Below are experts of layer 6 (counted from 0) of a mixture-of-experts language model. Rows are named router (the router's row for the expert), gate (a neuron's input weights, with its number), up (a neuron's input weights, with its number), down (a neuron's output weights, with its number) and show model dimensions 336-391. Each number is 128 + 32 x the weight over its row's rms, rounded and kept within 0 to 255.
Before each expert's rows: "gets" lists some tokens that make up at least twice as much of what it gets as of all text. This comes from a sample of Wikipedia text that the model never trained on. Tokens count by the router's weight.

# expert 19
gets: ",", " (", ".", ";", " =", ")"
router [121 109 140 160 133 127 157 129 159 157 150 131  95  83 115 116  87  84  54 107 114 170 166 122 133 139 147 169 143 149 142 153 157 140 126 104 132 142  88  68 149 118 141  84 146 100  84 130 147 143 116 157 141 204 108 174]
gate0 [193 103 129  31 173  67 121 119 150  99 152 149  94 167 144 145  83 170 131 189 132 121 101 139 208  93  88 113 110 106 113 142 116 125 105 162 147 172 176 139 127  97 138 172 116 167 123 135 112  90  80 139 193 157 119 179]
up0 [148 137 143 125 122 159 100 181 109  83 115 119 176 173 124 125 108 113  83 141 140 140  93 146 113 115 155  96 160 193 109 116 127 163 160 107 154  75 132 204 157 137 119 107 109 108 137 132 118 127 138 109 163 101 107  88]
down0 [133 113  96 130 111 104 128 145 132 114 139 130 174 124  86 147 135 121 181 115  85 112 165 174 169 124 141 150 149 109  58 141 114 163  77  88  83 135  93 119 118 177 153 117 133 132 172 129 150 110  69 178 109 146  92 161]
gate1 [131 160 139 122 168 128 121  90 159 131 142 120 145  50 144 135 182 122  70 148 137 106 124 140 113  99 142 128 166 213 168 104 125 136 188 105 143 107 110 142 108 136 133 117 148 110  82 161 101 142 115  86 126 110  89  74]
up1 [ 71  64 168 152 124 121 138 145 115 120 116 130 140 110 135 170 156 169 155 105 118 109 134 169 110 106 110 113 159  67 117 198 150 105 120  88 210 131 118  68 117 138 117 139  54 151 112  96 132 145 158 172 111 171 154 184]
down1 [125 141 105 127 151 152 125 137 135  80 117 158 173  53 187 159 153 131 170 169 152 101 106 141 124 180  74 139  70 156 121 125 110 151 103 166 141 102  70 119  90 150  95 151 126 128 120  98 165 150 133 110 105 151 143 117]
gate2 [ 33 136 152 135 139 118  57 110 179 134 209  98 126 108 135 122 104 160 118 121 164 123 148 138 124 129 149 115 120 122 155  97 118 147 188 119  99 126 117 164 154  35  87 101  81 137 160  91 160 134  94 171 125 161 125 151]
up2 [116 186 133 179  93  95  88 117 129  50 122 145 104 107 121 142 140  78  60 111  61  34 189  93 110 154 166 109 122 148  83 169 187 113 125 134 143 116 120 102 103 103 118  98 158  89 132 124 106 158 111 186 125 161 137 134]
down2 [118  49 130 118 156  79 133 133 143 138 108  96 168  88 102 165 107 138 106 190 156  73 134  91  98 115 156 125 160 121 112  83 124 128 139 120 114 130 127 129  68 167 112  70 126 119 116 108 124 133 184 110 106 120 146 130]
gate3 [109 140 145  90 120 128 105  55  88 126 122 126 147 116 120 105  99 138 171 139 100 156  86 161 121  83 151 121  89 147 186 111 132  96 131 102 107  48 195 185 106 145 169 118 123  99 130 127 145 121 141 111 116 128 105 124]
up3 [ 89 151 127  71 129 122 112 107 144  87 162 107 129 124 132  50 101 174 138 130  86 133 137 133 165 124  89 174  72 133 154 124 170  64 127 123  89 158 107 107 141 148 142 105  88 128 162 136 152 142 134 104 116 139 139 153]
down3 [110 129 138 108 117 131  42  94 108 142 105 150 132 123 141 109 132  87 111 161 167 114 120  78 171  89 166 142  85 104  98  98 132 115 156 141  78  96 155 118 107 102 143 109 125 101  71  99 107 183 208 100 154  69 137 134]
gate4 [149 174 133 164 196 125 129 134 144 106 136 147 141 116 119 108 114 133 182 190  88 102 112 200 160 108 141  98  87 124  88  69  39 136 172 155 103 165 115  42 101 157 141 132  99 124 109 113 113 130  90 163 159 205 104 174]
up4 [111 106 140 197 110  86  99 111 104 131 122 150 100 103 135 157  91 105 122  86 158 143 127 186  95 153 134 209 182 152 120 138 154 164  91 163 178 111  95 206 144 131 140 114 189 123 232 131 147 101 116 195  87 121 155 130]
down4 [100 119 118  72  65 147 156 146 154 128 111  98 126 127 130 153 157 147 117 135 138  93 121 110 173 162 135  91 135 132  77 141  96 144 142 148 101 129 146 125 122 129 136  72 139 114 128  58  83  57 179 105 120 100 123 167]
gate5 [115 158 135  74 215 139 153 110 162 147 123 206 110 131 115 108 143 204  59  59 155 131 136 106  71 143 111 122 104  74 132 138 163 157 105 167 142 104  68 167 182 139 143  91 170 125 103 180 153 161  78 123 125 139 132 137]
up5 [137 155 121 149 139 143 127  96 108  89 133  99 143 144 139 139 145 168 124 162 156 164 156 133 139 109 173  98 135 132 136 115 118  99 161 145 103  99 130 164 145 105 136 116 113 151 153 146 174 155  87 125 149 125 129  66]
down5 [115 130 107  78 142  75 140 115  67 114  64 124 147 139 161 120 152 144 163 146 132  93 127 134  99 164 144  84 139  95 157 118 104 131 118 128 129  83 177  63 102 172 160 112  81 132 128 129  98 148  83 134 169 150 158 228]
gate6 [137 174  65 103  68 117 145 150 119 126 136 181 165 106 192 163 130 107 130 178 163  86 125 146 160 106 116 125  84 142 139  89  90 163 152 157 110 132 102 178 131 154 145 118 123 109 171 107 168 120 117 161 117 104  63 108]
up6 [149 113  83 169 145 142 183 110 173 123 112 151 155 119 133  95  69  72  65 143  97 102 131 106 104 114 121 129 107 155  90 103 124  95 118 121 104 147 176 154 105 108  91  94 110  82 126 202 100 148 143 135 134 109  90  99]
down6 [106 174  63 162 188 108 100 166 179 121 123 150 173  76 130 117 132  77 123 133  73 153 128 159 118 139 143 145 118 157 147 137 115 143 151 144  53 116 133  83 140  46 121 129 101 109 141 133 167  81 119 163 150 147  80  87]
gate7 [135 134 116 132  81 139 166 141 121 149  95  92 148 126 108 180 168  74  97 104 136 129 129 114 138 135 113 193 171 114 154 107  95 108 128 112 152  94 121 172 110 173 107 123 155 137 135 152 114  72 136 143 180  91 131 130]
up7 [183 133 184  92 107 122 119 179  96 108 135 131 127  74 127 152  41 110 114  76 115 127 136 137 161 123 151 193 126 136 133 118 142 119 115 138  97 129  98 183 121 127 127 121 128 185 120 159 136  77  80 161  88  96 201 122]
down7 [150  87 129 124  94  79 188 158 200 180 111 158 140 112 103 133 147 183  50 140 115 125 106 178 131 120 132 117 150 152 152 138  82  77  58 178 110 169 183 134 191 108 123 134 132 157 126  87  94 128  94 113 107 111 149 127]
gate8 [146 204 145 128 168 152 128 146 128 167 138 164 129 105 118 138 135 112  78 101 139 120 155  79 143 196 167 140 117  93  93 112 146 137 118 135 123 169 141 185 155 154 167 160 122 128  32 141 108 199 154 107 103 201  77 149]
up8 [146 102 141 100 146 214 120 163  97 156 139 107 121 107 119 105 178 114 104 103 157  96 113 200 116  85 126 118 104 132  98 131 169 158  94  52 138 173 129 106 127 124 155 130 132 196  80 161 108 124 132 134 126 134 103 148]
down8 [116 140 145 100 124 139  87 126 168 155 143 146 133 115 131 127 107 106  97 123 147 124 149  75 150 166 150 156 152 122 122 116 114  97 115 144 123 141 147 216  93 128 133 112 118 119 101 135 141 149 179 148  97 123   2 134]
gate9 [161 127  76 138 108 141 114 118  86 154 109 119 113 191 120 156 169 121  86 116 107 134 127 155 157 152 195 118 120 132 195 185  77 128 125 161 111 115 110  75 111 117  80 151  77  60 156 114 183 150 164  98 178 145 116 112]
up9 [184 225 116 112  91 178  77 120 100 158 130 109  25 202 179 155 134  85  69 140  83 113 134 144 162 183 146 149 125  97 121 170  58 140 135 166 114 164 153  96 164  82 139 150 102  92 170 179 164 160 197 163 139  62 154 102]
down9 [117 101 110 179 139 156 149 103 163 111 134  78 113 143 123 116 117  92 169 160 105 123  84 178  82  98 175  98  93 102 175 125 102  93 127  67 145  91 119 192  67 148 121 106  73 145 135 141  81 137 134 176 131  93 109 171]
gate10 [ 55 175 206  96  89 150 102  82 155 173 196 127 187 167 107  81 171 161 105 141 132  90 126  56 116 136  85 141  88 208 128 162  96  82 219 104 136 114 175 120 107 146 138 111 130 154 142 154 132  73  98 125 127 149  98 132]
up10 [187 123 145  90 129 127  82 139 111 129 151  86 165  92 124 188 122 145  87 122 138  74  97 185 130 133  74 114 176 143 117  98 135 132  95 133 112 116 120 128 117 168 165 112 153 136 149 128 220 162 171 157 111 184 133  58]
down10 [161 134 147 127  98 124 134 150 113 100 146  67 124 126  98 144 109 133 158  99 109 101 139 166 135 157  55 114 146 127 109  48 104 169  78  70 162 136 138 142 142  75 119 126  92 165  87 154 126 128 191  86 117 108 147 134]
gate11 [104 140  84 145 102  64 104 134 106 172  68 159 131 140 136  46 143 163 139 129  92 110 137 141  93 171  87 121  82 139 190 138 130 134 120 132  93 131 114 104  84 149 111 117 112  90 131 137 142 137 109 144  88 199 157 109]
up11 [113 102 140 139 174 101 112 126 148  96 170 157  88 125 112 123 117  85 155 154 126 135 224 112 149 107 149 127 135  97  75  75 127  96 142 107 114 176 144 169  70 103 163 171  73 172 134  97  62 128 152 116 129  85  74 104]
down11 [148 147 101 101 112 151 103 181 106 129 100 142 159  80 120 178 135 152 117 120 151  77 145 119 134 127 171 147  64 159 106 121 105 143 108 163  86  91 119 149 116 150 153 133 121 140 147 152  84 146 142 109 143 104 184 103]
gate12 [ 74 133 169 131 134 129 103 146 154 141 141 136  75  31 161  81 129  91 117  48 134  68  94 219 149 101 120 135 144  87  95 114  57 170 148 170 163 131  96 148 137 118 125 140 119 108 115 159 112 131 116 133 145 125  96 149]
up12 [109 129 155  67 158 124 139 111 148 107 123  82 171 185 159  95 123  62 149 102  95 127 118 123 127  93 163 178 124 137 166 137 108 135 125 100 119 127 140 155 141 126 104 130 134 146 123 180 116  98 126 161 183 101 104 166]
down12 [111  80 116 143 154 139 114  60 100  59 153 148 139 143 128 115 149  91  79  99 116 142 105 150 157 128 129 126 125 104 120 161 130 181  73 166 109 131 176 124 131 105  80 114 156 132 140 141 140 104 114 158 236 141 107 106]
gate13 [124 123 155 115  89  65 156 121 142 138 145 124 169  96 120 132 101 147  79  79  99  70 112 132  97 106 157 152 112 170  77 148 159 123 139 125 104 152  93 173 120 126 205 157  96  63  99  92 149 186 126 138 120 140  60 140]
up13 [151  90 137 123 124 110 103 124  96 181 114 126 180 149 110 131 143  36 178  90  76 127 123 112 173 162 122 131  83  96  85  74 160 136 105  94 116 131  60 111 137 124 198 120 110 131  81  93 143 169 131 112 158 146 144 108]
down13 [125 155 144 167  77 107 171 156 107 100  94 102 124 147 106 151  71 104 162 153 126 126 163  96 111 182 160 119 120  99 153 155 144  45 130 143 160 126 111 165 112  97 150 152 116 136 146 114 132 155 178  48  87 150 103 154]
gate14 [106 142 114  90 106  97 152 123 116 111 108  80 151 126  96 100 160 116 105 106  66 141 133 110 140 123 126 134  96 146 104 145  66 170 114 172 138 168 127 105 145 127 129 188 155 119 153 201 112 137 121 136 136 124 204 109]
up14 [ 90 162 191 106 191 143 146 143 163  60 114 133 180 174  83 153 142 144 173 130 138 213 104 111 147 137 150 152 105 140 136  79 170 138 167 157 109  74 118  88 116 146 150  79  96 112 142  92 133  87 120 163 143 118 149 123]
down14 [146 106 173 138 158 137 135 114  91 109 153 158 136 127 138 159 107 115 119 113 101 136 150 113 172 146 125  59 141  49 136 116  92 187 116  88 167 143 113 162  82 128 110 147 104 113  63 140 101  87 126  91 127 111 161 137]
gate15 [119 133  15 157 123 145 121  88 115  72 108  99  83 130 126 116 126 127 147  88 153  93  96 126  62 142 131  98 125 160 156 116  83 143  99 161 131 117 168 122 145  76 170 104 107  39 116  86 140  92 132 142 146 128  69 142]
up15 [155 179  98 120 118 147 125  81 139 160 161  90 182 155 106 140 157  67 170 121 146  89 126 103 125 155 118  76 148 120  82  95  99 124 118 142  62 105 151 177 121 110 166 173 122 142 123  77 170 136 105  87  84  87 115 102]
down15 [126 142 173 113  83 123 146 171  89  83 169 134 143 103 133 133 116 110 153 148 102 135 102 152 135 105 103 106 149 170 173 157 119  92 175  91 144 170  88 153 138 104 115 141 153 151 155 169 126 117  88 134 102 126 157  88]
gate16 [ 93  86 109 156 186 151 141 135 156 129 126 150  81  97 116 148 119 136 117 101  77 127 139  85 119 146 128 117  69 134 105 125 152 168 125 124 126 180  54 167 143  76 141  81 113 131  95 144 132 119 109 189 158 164 128 157]
up16 [124 103 148 132 106 127 119 130 169 143 181 167 115  98 125 172 108 142  88 136 186 115 143 141 114 172 100 135 139 129  74 172 130 208  58  97 135 126 180  93 195  91  93 189 158 137 125  86 102 170 133 104 161 141 128 150]
down16 [130 129 192 160 130 113 121 138 119  94 121 169 114 114 148 150 126 109  51 121  64 122 150 100 155 156 108 117 134  99 165 152 106 121 135 140 163 191 137  90 135 141  88 115 120  90 153 104 179  60 155  74 145 137  52 152]
gate17 [174 114 104 101 121  58 179 119 158 132 105 131 104 103 195 140 107 125 101  70 101 102 159 105 119 190 158 138 130  90 135 162  59 146  87  39 160 134 128 107 146 124 142 140 114 136 126 104 127 110 127 178  89 164 161 144]
up17 [188 150  73  89 150 102 166 104  81 131 161  89 156 184 105  90 134 174 110 100 109 170 123 129 141  90 133  96 129  88 139  98 167 119  98  93 146 115 144 141 182 126 108 198 104 130  73 149  24 163 166 126  89 150 129  84]
down17 [130 132 157 126 149 129 132 157 111 128 150 155  88  97 139 106 105 164 152 171  73 124  99 160 125  83 164 105 108 155 156  67 128 119 169  94 118 108 183 168 101 158 129  67 111  82 144 175 105 104 114  97 163  87 214 133]
gate18 [175 150 178 101 111  81  99 123 187  83 155 102 103 115 128 134 118 141 106  99 155 149 128 171 177  76 136 167  60 150  71 158  79 122 170 139 161 188 108 108 129 174 151  78 178 105 163  94 153 139 107 198 106 138 177 166]
up18 [160 122 126  85  94 138 114 207 118  75 150 126 107 166 142 117 115 128 119 190 116 128  46 128 202  88 139  98  95 132 102 165  89 167 169 113 214 167 128 123 178 133 124  95 120 126 150 130 104 127 108 168 121 160  89 111]
down18 [138 128 112 136 115 190 133  82  92 137 139  63  94 125 100 141 145  93 111 136 106  99  99 195 110 103 193 114 110  97  64 102  98 126 174 130 108 109 136  45 126 134 104 117 113  78 142 130 143  84 133 201 109 113 182 126]